Experts of a small language model: 2 picks a token, 6338 steps.
Below are experts of layer 5 (counted from 0) of a mixture-of-experts language model. Rows are named router (the router's row for the expert), down (a neuron's output weights, with its number) and show model dimensions 0-127. Each number is 128 + 32 x the weight over its row's rms, rounded and kept within 0 to 255. Numbers have three digits each.
After each expert's rows: "comes before" lists some tokens at least twice as common just after its tokens as in all text. This comes from a sample of Wikipedia text that the model never trained on. Tokens count by the router's weight.

# expert 26
router:162224133167153153158109203159116136203157169174124114132086145104156124136133121142116121113091138100080127139095183184166166089137128126124153096102081164126086106176104108161179101178111125126084124104123145138092078132116138110156116132137107073097165143076160086179138076105128106141159123099130093101147138074097107085146072172077148113094155082079085108125119132128186125141081
down0:143156057146140165107102100108103137151078107202102145139101118098106140106070138159124105042190172133141137167138163149205135151168128166108166107119168134148162127130141101132094166116097143086174107114140106046094133111150132095151142150125110127160105107143111116185113104127096081142179178197158107105223133079133126101113142150139112145097163094141205098152141123098138144161140
down1:118182130132136143163080194139231167113101101118090130114125133129142176138139142144107133115068099066107082162113205167137070097155084107116115122145145112094139111188148112164177131150118093162157205098106113110138168153129167172190078134201088105118165125099119134125119120138121136153152084131144084157099121163135125080178135114104158112122161116183128111136087083130132085079101
down2:083132127156124152104140117112140137143124132094101091086122118093110189174108161121171138074139045128117110158120076148159147154160116131161178120096169080106176156151149146129172136119104125129143172147112099135144105096079150137035121149170138181120074138130140150118127155130094154165131103101125120144115143096119142093211136113145151103057078170062093168081086127164150221170141
down3:176091154103090145059077122137089085073123135137130109117188078144133098138144122074108143179110106137134107112154071105103154175121096153119174143190189104047126146098086183137113149096145114129186123117159104132115205089140127121110090104130132188120119080131148106142125122142133123148159101155115126162147064169122173138122152092166113124147121198194153155099136113155066112167175
down4:171176151112138169148117207180155114143133075078058181131105128105165129146115152103138135126164155115140170135087166117132085141087133129093091058114130124130118118090178132125202145108151125105140108147146158122209133188084127114129136149189180144136139136070132156171161143157116132109145141049191148057130131179112137081132080133127138123127192106155119119141105124100178115099095
down5:079088082108168125157162136109077164117112091104188192126157149170127128149127157108087125128093111125150072089153187143112101055098138110098139071128105127131090162192070142203150147129139092123093144091163169110115146131151153130142119193139104157107179150150147122170110138117126150079124065118116101127136122084147143176099173082109190141181105113167141151072076145113133077125095
down6:116167164160111143167167149134126130169107100120097146170076112144089134177144149132096133166147160116155202165104116122194150112072113116133097102119120138172117127183098085150089144085179119126122138183162181128160166175109136092162152096114141117069109106111101130107114164171157201199127188116076181099145139154074090154142153072085142099166136157135153166195143085138121119121144
down7:190176151128151159124119139102113089131148180176087081097078117130081124097144100160104143145179105160130112163079153094154138112156157119160155166148155135153097151129122144108125080189058093096162118138155124124106123168142188151138184051127154128133141079107124133145042179127120142146174140076167159127146155174137108091130087158166077140117080082113146078093151099194148110104111
down8:164138175140143127186162163169108129140108100103139136070069112156105148124138133159114098161180132129096099120107177119118128143105112089088102108121072175094125125142066110158163064121081088130147113082149118161134158132199114097169126158141178156161103155130134140119106171072068138172093143174171082035138151140173130056123150139142114075113134103164170169157140087125161125176138
down9:191106168104086114083116150145148124128149120131135148101065139101127107123101141146166084126153115113133098167151129138170118117091110141117128098085076128085154079089073138138129134120158175114098169141071041107131128124175137113139070120178105118182122129130156115137136086102126140152159150031106091097156063163139095074119152081040170078121149157128116138092146109161125190146185
down10:144143090059093154055150198109064078091163132142129210140152114152150122174064129095138102125100164131154175115147071178092085100145098146152146108140115205117138161092119077113123111104157147074136126108111120105130102147106045139122160145169172144083113151156127121142162090081172122099111090111159160129093051089158142082156113097113104135162132144106116105114146129134096117100141
down11:139157186117140160138123086156153143143096153136117176105062100106135117092154098059141080093115108176091156124114182129066190094119172133163105180143096092140142093147157128106176095142130117136107149148168096140169143155121181115138144156107148074118110129107160174083082166090108135128122083130136053125126215115166101125105179115115049138115057111126161159182151105159126117135149
down12:167154137107137162093104138179106079121120178127112083157144140121166085132132120094131144086149165120172081164080192099124118096163123145071130115192137112109127095140154145130108141203142117128151103106153103146064147143178082151076061080125101144119107061220090130125106134144110095128139136076076133145154167171097097125155132192139128108098159086092145075087139142128087081139102
down13:123197110112139164178117120165125134023121162032140154144130110173078145200155102128091155133129141098180099121134175125127086204115083120146143147112094070117153147131102159130062160117179172176160108078124088124122101131154127147115078085139100146141107137143098151130105145133130173140147139148115176173132161158149128103182133116088177109142132118162166180099101163146104138145177
down14:168190141135131130120131173122086129104121138108134117162093121201115157136077168114171148137111106092155136169113117053119179139106082099118131140135197039071145111107131091116137096146120150119133066103180147125155117152172186140117162132146143135118109210125157171188131144122148113099142066138063183158108121139153148093128107117133124107052142159090175130103138163115115155200149
down15:125075124127126129144126120175146085067164178112110078138188217104162080131167194131142215133123072169142083153142138189152154130100084115113158158132158075127143115143133137183132154140133201086163131128138088111079098090129111086132114137100093116144115119151138112157137183104125154133139139093145086109156116195105103143177128150084138139160109085150140151148064180167165122145146
comes before: " |", ",", "–", ")", ".", "°"

# expert 46
router:182107160147102168082151173181066080150182177109105168142102089101145141167088105149110100118132132096140150086093136123146164123102090133122172093114082137096127166131087116092145074090093100084091090147136166086168092159168111120111094088176172180102159142095086076094097081112108178173167170106130135087118119096138136094141105091065142114176138141162166144149119077128147145159160
down0:120122143160097108099217132077132124089133169073147134133068158095122120105153178121145126197096110103142111184178132137101136097087069152131119162136177154176116103098143166109073102065112134116174168167101110087162162129101150165173190145172094096082103120115159150125128127115065166114132067123130115140139139135127205160146096088153166167082133141082186139149132116119170111130141
down1:117112139105147165131134148146136112152141155149121124121093167104096115048138167147063086134123127112156181106089181144164108110164094128174131158088146139161138137135176085136140117066131171117124187178140115102105109145161101075147115154182069122133095155105152084094090102159153151055202106120108106110153141150076173152211096158088134076141159103101110149084170135123097107198128
down2:134176127163108149108119102218132140085072117126128128128104131136124172119170091092092127151130082160131117118133137138148078144206169135116113111086135093123104089124125100154187096134061152097100070208108168122144127147095096119121137140103083160096133065069161115124108105156130157134210120111066114144126126121170108172139111077099135143124184114129165173143060118126180093091081
down3:177161124098105107126108121172136070076135118163141161164145167156163096141087140164144143161099118076169100129130180127127126108153042117171164125122154087164162129140087141127135130114165128091114164108101112081146149128178121163154118118036133122103137151165054112125172148097089191134181064201111159198121137118158133125190123153132170129131152101155092137068084141105106125148145
down4:180142113147147149137115122134183164055078087148086140154166139061116194122093092184122146151157106140207124117150103122161090130117064148134182145167186146163169124085133171126124171114087097167167141141126168164155173105141118165127137106126148126152129142132150078108126092129165170117138088185088118120154152139131087167119126112102127133193179156163085111064091103158153146168074
down5:100112144120148174126123123049048130167130136132191130126089083065084131146100127141120140130101093156110121078098154117130157179176128153155120117151135118082106114122106072077102129104126117147106099107079091138095128099128046082161083186164075133131138092137158124095107135158171064067110117204137143076137147187134151107146138113134069111116080146113147144103193102118142169109115
down6:231128183102133130090164136083117070112145173178114126132112167109155127126175111146114099137161162066162109139138180094136093176138140192141163169156101094098113159094123139114128152122130086181161151190127096129106118192153107184136139114128111161097137152170109161149146086136135139118129115156159127203174173091178177125099136122137200194112125111152184126111120154155143133177139
down7:171100135130154089152129164177106123124185121136156134079156079130112155099105149132156074135167140097137191166130070135131164174081124138138157131165181128106030086134093126090158143154086088178093129092126125181152146141136112049084108106101130160126094156140103132099111136150081104140148127167105142158130134083140098096080150183146123136122092187104200179120140102134153133058170
down8:083115106137130117139108114213102151098148123057121187096118158143114157135087185095120140067134067123097111140191122086166139128137109109091102214114088183174063172149082108134145201176153176116111104109144156110119190149087137114113123132166131129086107115116118102086127112088108131138110131031106151141100135056117114111102132134132124119114140092106131138149167141160141065120139
down9:143153152134104158123122147105094122147133117133107118197147093065168114176187128199141150131065135070156136098087118104162115108168103139190135103097181107114192096124129104059205084096115080122153095154122102095098141161053114136151100172134153108122121096130059119098116152126105201149155144147131140164184129103101117109219094128122157119128147146140087176130132106100140135115114
down10:140130110087120124142131110127120139120146155130126130138128166149125060102081176107159181162130146125073099114136113179185143147166094105073180150107133188118146135161141156137077176134117059154088192124138112088134196150170103132102149122073099126120140088158081163142168151129156122117237097116099129126144093136101093080122145127078175096105139192110134067072156123115114074159124
down11:107079106149111124116153117155132126137103075103143151119138158083173158146139151139145065157107116090094133166135075137164119098029049155194136114101148165129154158165205212118097083099136128129149178096140123115122129137134103116142110197148103124085068145101116158129104116150119107092104124158093125083153228151140174149107157135122182147116189117090099134120152133132150101115155
down12:180110147063119124084112166163110118137118165176117130109137184107148091136119116123071105172127121093182129100075118092124120127158121096094142138103108046164121121095152114127096115123087055109073097183114076165142096106166080158103131108114113150083102125089106076100101150185175126141155162113181148126126103124124080060140140117061147121133141163148110057084096137066169160118116
down13:147145125120134146142130160112169073091136165165093140052063125114115190155116101132146136085112093123117117132091124135212077153150115162091176162081065179109147166097148102138174104185051130147120109158142148101118085105171162106096115138166103108066122097098151101129140130140112122172150176098101091169124167133093066140119057075125135172147122179110158164168127156131125121101136
down14:111170136116120151122133142215101101120072115160097182134122108089114109165131079117112130086148127188161125075123173054122074068151143152146147136114112167139149134145126172178129162148172130100102083170114113103118120072100144061117054143144107103137109119064155113104110155118191166104119167130077119129087091136146113106113092052138142103158113142170185134157133122134097112143048
down15:144135113141152136161094032158153169137108112164179113136092149155131144078094146144153126245139137088111170156142114158143055082155093158180148115142127088134060119141130142142072105098142095177096153124123157130139139113112096078088201122097125088162170093151128118161141134101160170097132145194113097148134153167106116100196114149166153126075168115119088126123149104090150109114125
comes before: " ", "N", "a", "S", "spite", " la"

# expert 22
router:165103178143134115152063147162090135129180162040113093101113133173117141151098119123085135152123188150097118102073149150168160172106125135110156128179091110083113189141107145135068091076149138100148119164170177126114101113194127122164081096119158108108156086112074091154087118157079127139170138103127080104186128167158101091183112159126170084140145122167136154168132090116181122157113
down0:156141102128089110141114142128171136109137171136116115070134094140106192151091122145111106112098136092150138121071180076167105122075164149154169079158048150125082084126128165102108113005077079189115150145078162123149132089181104077155098096127166184093142122086184095115106153114143163138122146162111133151139161131087122182133161126141143168132140152105117141140159094163141101156142
down1:082115082165146168162187092171093127159149117105122149152081197053117143172125134184094138155108160113097117102125075126162098104140139162115139149123151118144126139151146110119142106086096110122155195161128114099203192127162115110093142122112168119083145147094114069114112092164139162089142131110159118131070149181138093144131117055108139135134180132202182115128104124083185169066134
down2:126047111153063164102132130122085068141152138094108172138181106164114151125115109149120006142108080117119130149092138153121178131155065151113143019164158128075152088149116132132120148108109136126092200095151106158160160108109081127144121139181178130132135110150139102119144173127116171108207155113108123130151089146177133157135119090116137126158137177117134158174144117093138141151156
down3:127118116137106176135113200175189124090110136203138137153126156102086146164082161205116117101146105091124143118103083082155178121135101071169079152098101147111106111182182073080118142145117138120104108182123162171090124170129135128077131168109069121173115184072106186139115139173107158106087181152108139160131166115064145141142091128150099176120124169126125144111128163132120128088152
down4:065111129100084136110132118087140118132119124121101138175110125086128174138104125162095158120155102152157196166124137163172162124126142115167119063093071121159170078167180130111172133060166135187175175177117096146177121066124143115151157171123122144161109113101146059097075175169131126124097118112145120190184116108114162146147105117167121169125187137136124172175136113191158128167169
down5:093179146122101140144175126142103101074185155117134170122142135166119175113162100110095123112127131110144124206112109120195142121193116173148152165109129147130077153089149113085135133155129170158094096197111149167133035168144122158144192089104151172157095139121160095108154097133113152158183136122139146148172124110078174168064100113190089139053127123128124140125099138123193117106157
down6:124212164167165143228177173196158214150093098132133117144100090163143122086129160081150159148104104114159078159063077097130124127167094153103115181043090128121177098097160106092115117132128149177150099115100134136149127172141130124141155174158130139178127142167123118113123095076097127190128118151150151133144110111129177123144075120131108126112168159097127137161154160093146139123136
down7:123151131140178193153112171123103170128082108085094106152144108076181091070137114121119140106160142152163083112164143149137114105124118099141133177160185075123174098161182123162160093106142168116128108100149146108115199187168131102137195205145062091173158121147118157122160118116108107115100178176138114102140144140093157170130126088141092088129144097160082091128093145061148137080085
down8:139167149110150122172115141140190120164134113106124182116022093153092115121129085096118123168108196113153153098096131076138138159070138074108107080145116166156069126120147152090136134125134140153067125137086206116180109147158119071150042154131146174157158092070126133147077115137151147141151089145105173130110174130098149120111148132125123105141125066160118193117140128109160086120172
down9:186157115165080093048112162120089123182103077182134057126155183124061104149145162118118055188105106104104111114150101112174095126110111141092134142153091111148097124152154159130134065120152116124111143117143088065103176103136094110125119139203125136129177130150142123149134142139095142128107091098133132069117139088109119134166130151104160181161090092150109211154176093099181155119130
down10:110117141110124133122157169107122133081132113158121099158143170128121192111167116156163127102153117066214146145115106082143146110107135164119178142108091147168115145140090118139046122049122158151130103153175117190109165100146113156068136107201155081161129140112169120191104124166069120156105086059118149123179143170082172115190111096112116130138102109110154143099159191129142092110149
down11:176113127129102139100118131092095106160127180116128090145139120103149145148135120123068209137152154095139125169170129113134150162170111108114188140152136091101122083127148178167112149116161110082143165121145154089089099123162165121113171107088062130063171112101063076134167087115101121114141105200136124151103111132097167161212084140073161097160163138137123068127128201080156099089133
down12:198164150141154101190133148141090175086122154129128117095104163171121117110213112137123136130025142135139098092169098191102085097110148130091165157150133160159105159148133139088153138154120143137084104139096134180172077085149194102087181069141116137113090124110094111125164133144132120149153166093124122199110124089091137148136113176154142104148122159105138103098136144034161145161149
down13:143151130139136126150119110108095175112184179032100157088138147127130151058167118141079118188174114128170069147130118139114134183131178091126096164070110077122128101139135116156141184134045159087099084109158091148134121157150164211147164137130120126120074172102148107116109101110137099128113115129126106116151133156092163082117189091123122119119118087084112094100051083101112157106112
down14:110092127134140091191155128214151143127105080135091090132071152159132123111112092087099158187116171124116146097041140131146155144114149139103158106105146187174094196152118144181093183109117166185099160106139158093142133101160155129167109096073208135141176123118171080159084103182152107166160086153106159153133152118121138128125091117103102103154134095103124100103074107117139170161130
down15:143127140170160179186163095199147139148070095075162117186169133137153147115129081139114140104130120134149166128178136136183159117107150154117127175045097218114101127111110098115141108157128072150095113136120141081079126110093083113078117130149130116150097074174098126185102131139104165104146162174185139066172166098059123118140078142147163080154133110126126086109144144123123131091152
comes before: " |", ".", "–", ";", ",", "0"

# expert 8
router:141169131178169136116111170147074164160159163103175103184154117132152107174118111171108156116192109099196074124081114150170123143131083132089216156122159104126113176136119153108123108114090131078087062108154149090057106100173094113127069102171146107072100106151109138109104118139083092131154172097128123120150121107061114110154165089084146133112077151130165138145147161147133142153077
down0:113132128139106160168140069059170138064130143091094146089205175118098147139089124140219123139171073120121123126102102073136123123157129128129122092181083144123149182121137186123164174120092119108108133128125135042138105118104118124123153131181188108159108095134125121177149137116128178146145107104117161180082167145132101164137144065140131140186093172146119107099146117078110050151098
down1:094089077148099082134165127132092073102168144072099160145120131100126125113129196076114076149125067096139196126178094105163153078113159151165128107148129110131105135115088116110127118149169153112143140136163149069144151141118147150122125213117126134073079126149134109099121142146128167102146096154195195101114181142130127094124100047100091083151128101151183192138187097139107080127152
down2:094048095133112125035132103158033115191095133119158121130105120116153126135107166089147121099169171086112042098174171120148142123182139088103134081107075168139092078104063160131133116168170138149144171177147118098117132133154132115113100127070135107145135120099133116134093122147137079151083116124121122095117106071144134111165135097159139108154168161107125087164178154172132130192105
down3:146163182086158163151082150070152135098134179107145087064190114179149132141187112131149143163095121097163086113073073137151130080172074145095160210132157143144124163153127101100170147155113148133110097119175142131105108108165121150130105093119121102129151084126120167092096141209077088095142109091165158137125113137132106156196150168117140165095131205136157127150116090075133147130107
down4:177235141138111143157104202174140123111146155121102079164138125067194122127166132140206109124070109149155109083109098147158093114141108150139098117136166155097154167175180147165110111152052125174126104103114120128065095133107132137139114091120146111137160118134218152151143089123128112134144140114169131087145127151133111093191115132152085127136132142112106125095076081168066128185135
down5:151111095179094113067154155080094132171155140120171131182138075110109122097134175134147098126120130105135051099128146145162159147071115104064158158086139138088104076174051139187108151188165137159090149125130118111125121140082170103093157095122097128174069153111107221125091124117149147129134095126168120072120150109126166070167160150116131140128099157124178143115139181122100131178121
down6:154127136079096126171097132139194090044186161162130106066106195154093115080054222103096176115086116147132072155095130156050124110130126144113072128118174172114115128128122087084128121141136140092138074148131138188120129156132201158091112110143130122106139148136129133130071149097137145118083140170075154132128148115129107085148168100140117157114112123112129113136161092164129191138129
down7:135086093174103116126174153158101131162159130084153124137101099139136118128086090142137128075050100165107167159108147090050155077060089164083150181110114187102122119149136143153153147159086151096089127080151169152146092134175162113100138086154094161100108163183147128099120144138151107137199125165095148099129075149107159090122099153102065177128124167146107116071137120083098122113183
down8:196149170105142130116129206143119101190124089176155146127088176098170145102161110133130096149114132116115098114096129132135163146091052070137134113179110168136192135177124146149176066136078102086091151090094154086131137126140093093171110193128181098116084113137112091112144097128135150123160139144094086142124131205142179121193085114119154100198125169106133120156097157104136117154154
down9:100151147083145184133128074125156163137140146065107118065141130180175163125158146114143126148076135113110134194104129110162115117120073139130145118149101162100068187156107072095134144167135081138067094167141157155130123148185151091151163063073128131079129065148063124084170100085139126179167144061150130124138135160086115162143181125136196098136107144154137162134136103123133110167122
down10:152128117166124101118169129098160103183139103172168051105086099120169121101097101122130102052177131126171143136150157143131154124175085140107137145065134121092149124079043150152150124119073083112157134113111080136123132136142131149085150061166135157126076173204104097162114123103113100136145177135164109122072117056121137104086103139097163128098102138172106103167179098157087174161125
down11:088121134126181131133114151140121133159120087077124145107114106145072133127149100055121132149167135148166097105079139069140096135123141102194089161123123104165099133171169100113141175171089127143099209137193138121163213180122130126132126117152096113144207105095149188136120166100116117129141108043103184130092131178129087166104117158151138158112161121143162100139148077093154064100116
down12:201103153169104132166151184186156111176167151113118141086163148112139066116114138165141059114094159201098166139117152126138129142078117085176143157138102099143107111107194133132175120164106144088107163167112109142136113118147129085148145151079118124096106141190155144089129099103097082096148136097136087164112145096092114137109137133159166184061144106148141120121186093075173191184100
down13:199159128124083175063101175123150043111106157173111114146115094148163152127157120200152159081151164158130083138141132205171130146203131127160132093098169106072124106085104086157131111145088089126145099152161090115130098118128145144100134054113111140122133090135118127128096110136153104181129170104175118148110137067142114107100113117169119071088105131162110059112111162072121168130153
down14:208146113177065118102103148100205148099109121111150102119132095133166159174088122184098163075103114109127081134066109123185145153123076154159154146120103147161113142120117160105164095072138133096120169129171194127128136085178113121073164070136163136074077074143132141072098131194118120114126129129185113139120152168125079114187104113148133164133134149146111159141156122098149164154077
down15:126208144129108149164133119125197109146105149129121128142145112104096151142100131097164140030165101131116127130162132122086087125092155180158127144094170101131119077053172167123167180109129096161158143126102065099122111176113146106064121172195129143195129124112144133159147124126106184143099125114109159055112161099207108125083088159102097156119123184107174145125107110177144141115148
comes before: "0", "1", "9", "8", "7", "6"

# expert 0
router:110063126161169166125148146127140099185163138097133143159162095083086143193137119154130119164156163115154117116145130063068054132114110108108103165107092080183118175117122143108157108094053118118100151055154117133174187171159104132188155153170114155118142145065113149114153104082142143108141107168146142091156096164162127142170119069165126147188135124106143170156080113138129112179156
down0:162100104102105101094110117170108143128106090162134130092118194068168107146084149120064092114145124073101101047136115166105140111168054065101130130134187120122151155136134139134093129118142106132119158197094087129149121112186098087109114092090144101088133104149117087154194118179101105115167132119103078137083175147128093086154182168157163102099124175137117100074146197154122109116133
down1:152183131210149082118109108107131135085109084129111117133128145140129098145114166175127148065141103136114087129102104170130103067140171134198082118038090135148070138180168148081092129121127104130100124153130164091109154113170155160148184069103154182122095111080114103136144174084133097135104133103126116188151143118190128127088108172099143161134090107205136136115107091152111126146065
down2:133159104115146119131150151130137111144113154101155129105108109076106073160142115116153123093122126104093174094097073128107177105173122065148104225132104213117099146141154141136144057182131164160117140155135127121094113165142092200131160153127143103150135178102086127179091151140092118090130127134120118104119190144164016131131159159120092171085117131171113126135095129134180122059168
down3:140127163067106115137120163145146122138141147096120143121125088152125113149117157121094140158237145091134078134137135127152100153162137136122154113162100144103120122181156110103180099130139078145061144084102141073126113173107170183171106107162137129120170132158090221081091092140183142140101173141165144140135104104219132126149086170154151133055143097136120123208121072167139144126121
down4:093089156129111151109074176117128138107090151105129153124121154132105133164116154111092137084086123145123111173097140132132155172031160094179160144058099097146062139126123103076145115093142099124170159090173135123153174090126170135123138137165153227121130120140103120154118178126127170085128078129135155114059132131166149098148156031139148148127154139122207204138140124157118135150134
down5:120135101092106118150125088075080171141112154110079170082178065155143132118123128109097125138137139129121176191076108117153114102193105148144113132176134115120145145120150085186154075125172143100075137057183146122116107136172049079168083078105129137138183146073137124101141115183137158162144095120101195154149146126135153132122131137156123090102085102145087173177111115190156082144142
down6:144136150152217104166157149127118160174174101134111144113124107130124116129053124122169117096091121095153125129116174109141134156059062193160183092109150175116135178097085134175103093152099100115098070089173116120145130197130114103152085129165154140078128095172130153119098090107104127138135136144151089123115068129182103136182163057148123168067145119131143118160139114092109090156180
down7:161111163117090155118169096133111121128114172129102117108164063102122137120110152174179125182103120136146082137218070102144100153156156130157178104100170146105150111134111148164177129154141096180180160130095123113140150151064126143115165127160146177135051085194137134086182095147141122176091150150150100117100102184101128172159095094141182070132110190088107071131148146126116160129126
down8:079105050169108141133129144152183138111163128085137117101128113126108115152114089090154100138152116116117125109119097138165137130213126096096078127108127149160155160070135132135127121128080117123105135126100140147139165140158139194106193125150096140189170117068116092098094138117161128140178127090153091072189174155144058141109119158070087174143117115163187090111076175118220117109119
down9:138127113077169085153153090150168135139133087072137181135143112156115165167146136118124114111186124140153091103168119096148112140168200126124198128114122151130122106153135126073198119075104118104089149122111141099155148194105200170117132113135160115158140132155142150085114118077168122129100156135138176116107114088167111140126070145137099143035160163168072103179156056180130155181109
down10:182132164097178115127136152133136153140136131131098131108086184078077116112118146118156123158160130171220082075169135162165097150076114116118105187169160115210154173085151154163157097153127074089176161106174132127143174129093114149155134124166128145099118141063167141126119115151107130121159139146139081107145152142094136128103096134087121153151124166079153062177084132057160087171133
down11:085166099135111100213146188128168167108131113115118116135094135125077126104128141094146157123182133145145116133133123153150056098099107145138135096143093125155147130128118156154124123111110115131197115093121156085177096116110150082120155104101136109207108181086148179076099117116163158123167122087078141143157131101175152157140099092005092090074132096099099139150125140118194179167111
down12:158123152128145100120106162133123120124157118182138153097182143104060122138152129165116151133092148087131102171129112117169109122175057047094150151142136131114102140185133161180102120197073185124106124119103131137113157150116161150118192154174097104179160121107148194112100114115103087113119176093093073135121183163094123191103131090093140173120142108152173133140073174114182070116171
down13:149081105184137074127103144064113179098127140150104157136078125116150136104128149107128116115191173189109175142124137126139084126099116054093093129127126143172124164087149068147149099095087139133136112076133194134099182116138105084178102128199136122130079141091112088146171107131197160137149117165123122121211117122209146127080118142071083102161117143142135106147100094127181128130135
down14:154127130113120141192106146067121100147131106133075113136121152150066101148091161177103193119165127108175064191135141193131116109098059133121166131160146111123159134116125090146117104149132172059146137085137140085108127130175134092117148126126151152106060129196109134116082119147094113130168085151081127100128140182168122092117195083189102125134114100160117071176141171108140121125202
down15:119114141169112125081169173148097110197140085136157138157105163161092128121124103143155088122181122114135146126140164088116108144081100138123148087153126148104171145130092132161078122138078186131137014091186114168115149160112120163152125147131156196148139105123148140144108136116103115094065160106191111102194121091144185153164172052139105166130166068194118103155141109109124103145129
comes before: "-", "|", "\n", "==", "The", "==="

# expert 31
router:156092177129131158129161159160096091165174160100104178146089086104169108164091114163106083113140154104150149136103143061162154146063098124166144124150084160095133141143085092103153081098102097101084094141103185115154076169164106147124102084176163176092174168103077088090103105100079156154162170088179162083123129080126129117153128095092146115152141135155158180171108121129147136154175
down0:109156101092188100174139103105119103113162073188148140106153140107064133135131154164115089112119159189148128076120114099191158171159102104147078148138143168160168177142065131122133175109092113125115145187095129134134112161144132115144107140100133168115126161126082135115125133094180125101121149132069145109165097137103143069199201134123143042102202144136117098102157186141156118154182
down1:154170137116142129145126073082086143126150096170178121130100072118125107132138155098112072145147114131144159143180152097160095201145117125167103121119130131110143107130158159108129150157144068120123107147173184126158103223139104159134058125216083113082128154141139133144162147129128176082198128097133137069163145103129171112122101110151158149147220130181141150128109094069140181156116
down2:054108144129046190106136131160123091095108131154128119128086127124138153120168146136082139111172104074129155112132105137082163139186150084125166150092072188135121071063094103099148144100162089110138080173137098102121129132123085151142100134086136107103106141104091139146145166135108125198111115158061164135115203121120164182080111156125133169075134109094158118110211162114091156118121
down3:140135127117154111106183140155121129141092087152180108110146140175112066116131157146134080162149082118097128116117117141083132123153089141132130120164117065098204122100180135139155110103105135121093133128152069149194177065148143177081156102085160186139179082109110131068093096084147108123185151139194108071146126127162104154118196166102104140136148127117104165095084199127172137161149
down4:147161106126083135124113118101097157062134104141119123116126097123138169085143102085078108169221086166149164140106120094164081150168136109113123090154101108170085146127191128146127096170130134153151111140130129123158187092102116153142127108070124133165113131109146138171175131136070143041117120168127131121116120118153111136076080113110201168186151142092188165194171111139198133168101
down5:187154105129214110123064159150146145142132100120064114097140130102105091186159119116115157144149106186092177121163098127166130158160160064140128126159088139181136115105145188147120141147084104062137163093132184132158109127162151098108081109143134092122194111092085120140113161135128126141132074135088152099107094160106084071158095112151159048082149047159137127155130134132150105152153
down6:157183104129135094088136126148132104110132123168114186137176143102158171087058143109141126133126086095151110082111106142122154073138186192101121104123088074176158162068159114083084127128126125107153133119185127084167113156161071163191134095140181041148122134153124130176171129111134128137163121084119138126092127167184146177148148106084132116155159102093173122067094104109167100156097
down7:135135104109124135089148141102098117173157116160141163165089140137106106146128113166134099173106139118190158147113190138150209167156125067136134087144160115095169072168176147161091058111076128082118135162125149106121132170159088117096098108179090176102127138112058044136157153083130163117125114048173094151086121110168152151163130122136067106131140116131162113143154110102095090104175
down8:109084137090133103123107131026170155092185126176194111179085161126095120147079183150111118111161126159154125126126109129136126125071091185150121129110131145122148112139151103103066163160079170090142158122081127142151151083107166141110208114086089072131121172129116107172191140148127146115098137123087155151097079116125131141136146167184112141156106121120130114112164106078043108077103
down9:131144101094109162086110167198145167148135133099155165086142086124157091183103107160103118126172099107100137086130094144166130098103143076134128130101062134121083124122148110219100146149136136076091132197113116142101110197161103124125087118141055099124148098075096119046120085116126121169145109152090109066122134132136065113158158064103171156098090105089109140141138143129169136095091
down10:143177112124144089149116132142132106125175117161151188113124168146172159133130124178111062193176109128163132130156153145141167158139048101148077093082121095085159113146057163041148173169125092097128144118131156119139107108185126075130106114073148140134109110210111119155146128109155130102187113104114173138123157133108135130154171145162157073129236155119113154111112150150138150143131
down11:144118086130117086110210161129118090162160103155173118098122131126156122084073180127102123092178143114139190171157144091152147121106088086130102116131164147123169155157101133157179117120060124144123152167117123181113145115181109072055111160132111132127126155134109089083197087146116149083140101161164097119137141072143138176085141145139149092131157151157046091114108185092100149141197
down12:128128101115185108174111072134187152180098126104142149130119146229156140157165163098097121144155127115099190131143132137116124114118142098130089133129089128133085181118121129090085123122204131119136051087081149136182152103096145078149091166091159135122124118147160080054072112115126078153106113127160125103115134098074120145108158076179108076071177058097151108123101124144107140116128
down13:130124047153126104131191082206157155099154107133107123101204112100094098139195162135132146163141139126190116121143130125177129117087084173151131125117087167129116072102120129160093148128123160106112135118121160119167103158113127148148103128169138105124185065083104139087158194157140116120091120158117084154217106132134131102108108077088137171192098137147148093161095157191160101147085
down14:130136138082100137175117187150135110101117100117123183138177098156118186115129151138139079156186105090125132157112100117131067132171160099151082127131062141151142142070125073156104104162154146126170112131091087102125103103182173117132052185142084097110139101170129135054162066119052094116149128141116091133128139085158185136107122103172184140140158106111090169191081131143114117132119
down15:081129180140098119154116087072188139115157158127135130134085143107091138105153056122168115107160134163135109060136163148127128112116105113117094156128112158166180138128111131073147174124128120150167082072152110096107127115054166125176130128151073088208162119104142128142140161062145118155149161096172121057149127195081183119139104123104117156202124148145081078137135083177136112142126
comes before: " ", " the", " be", " a", " first", " \""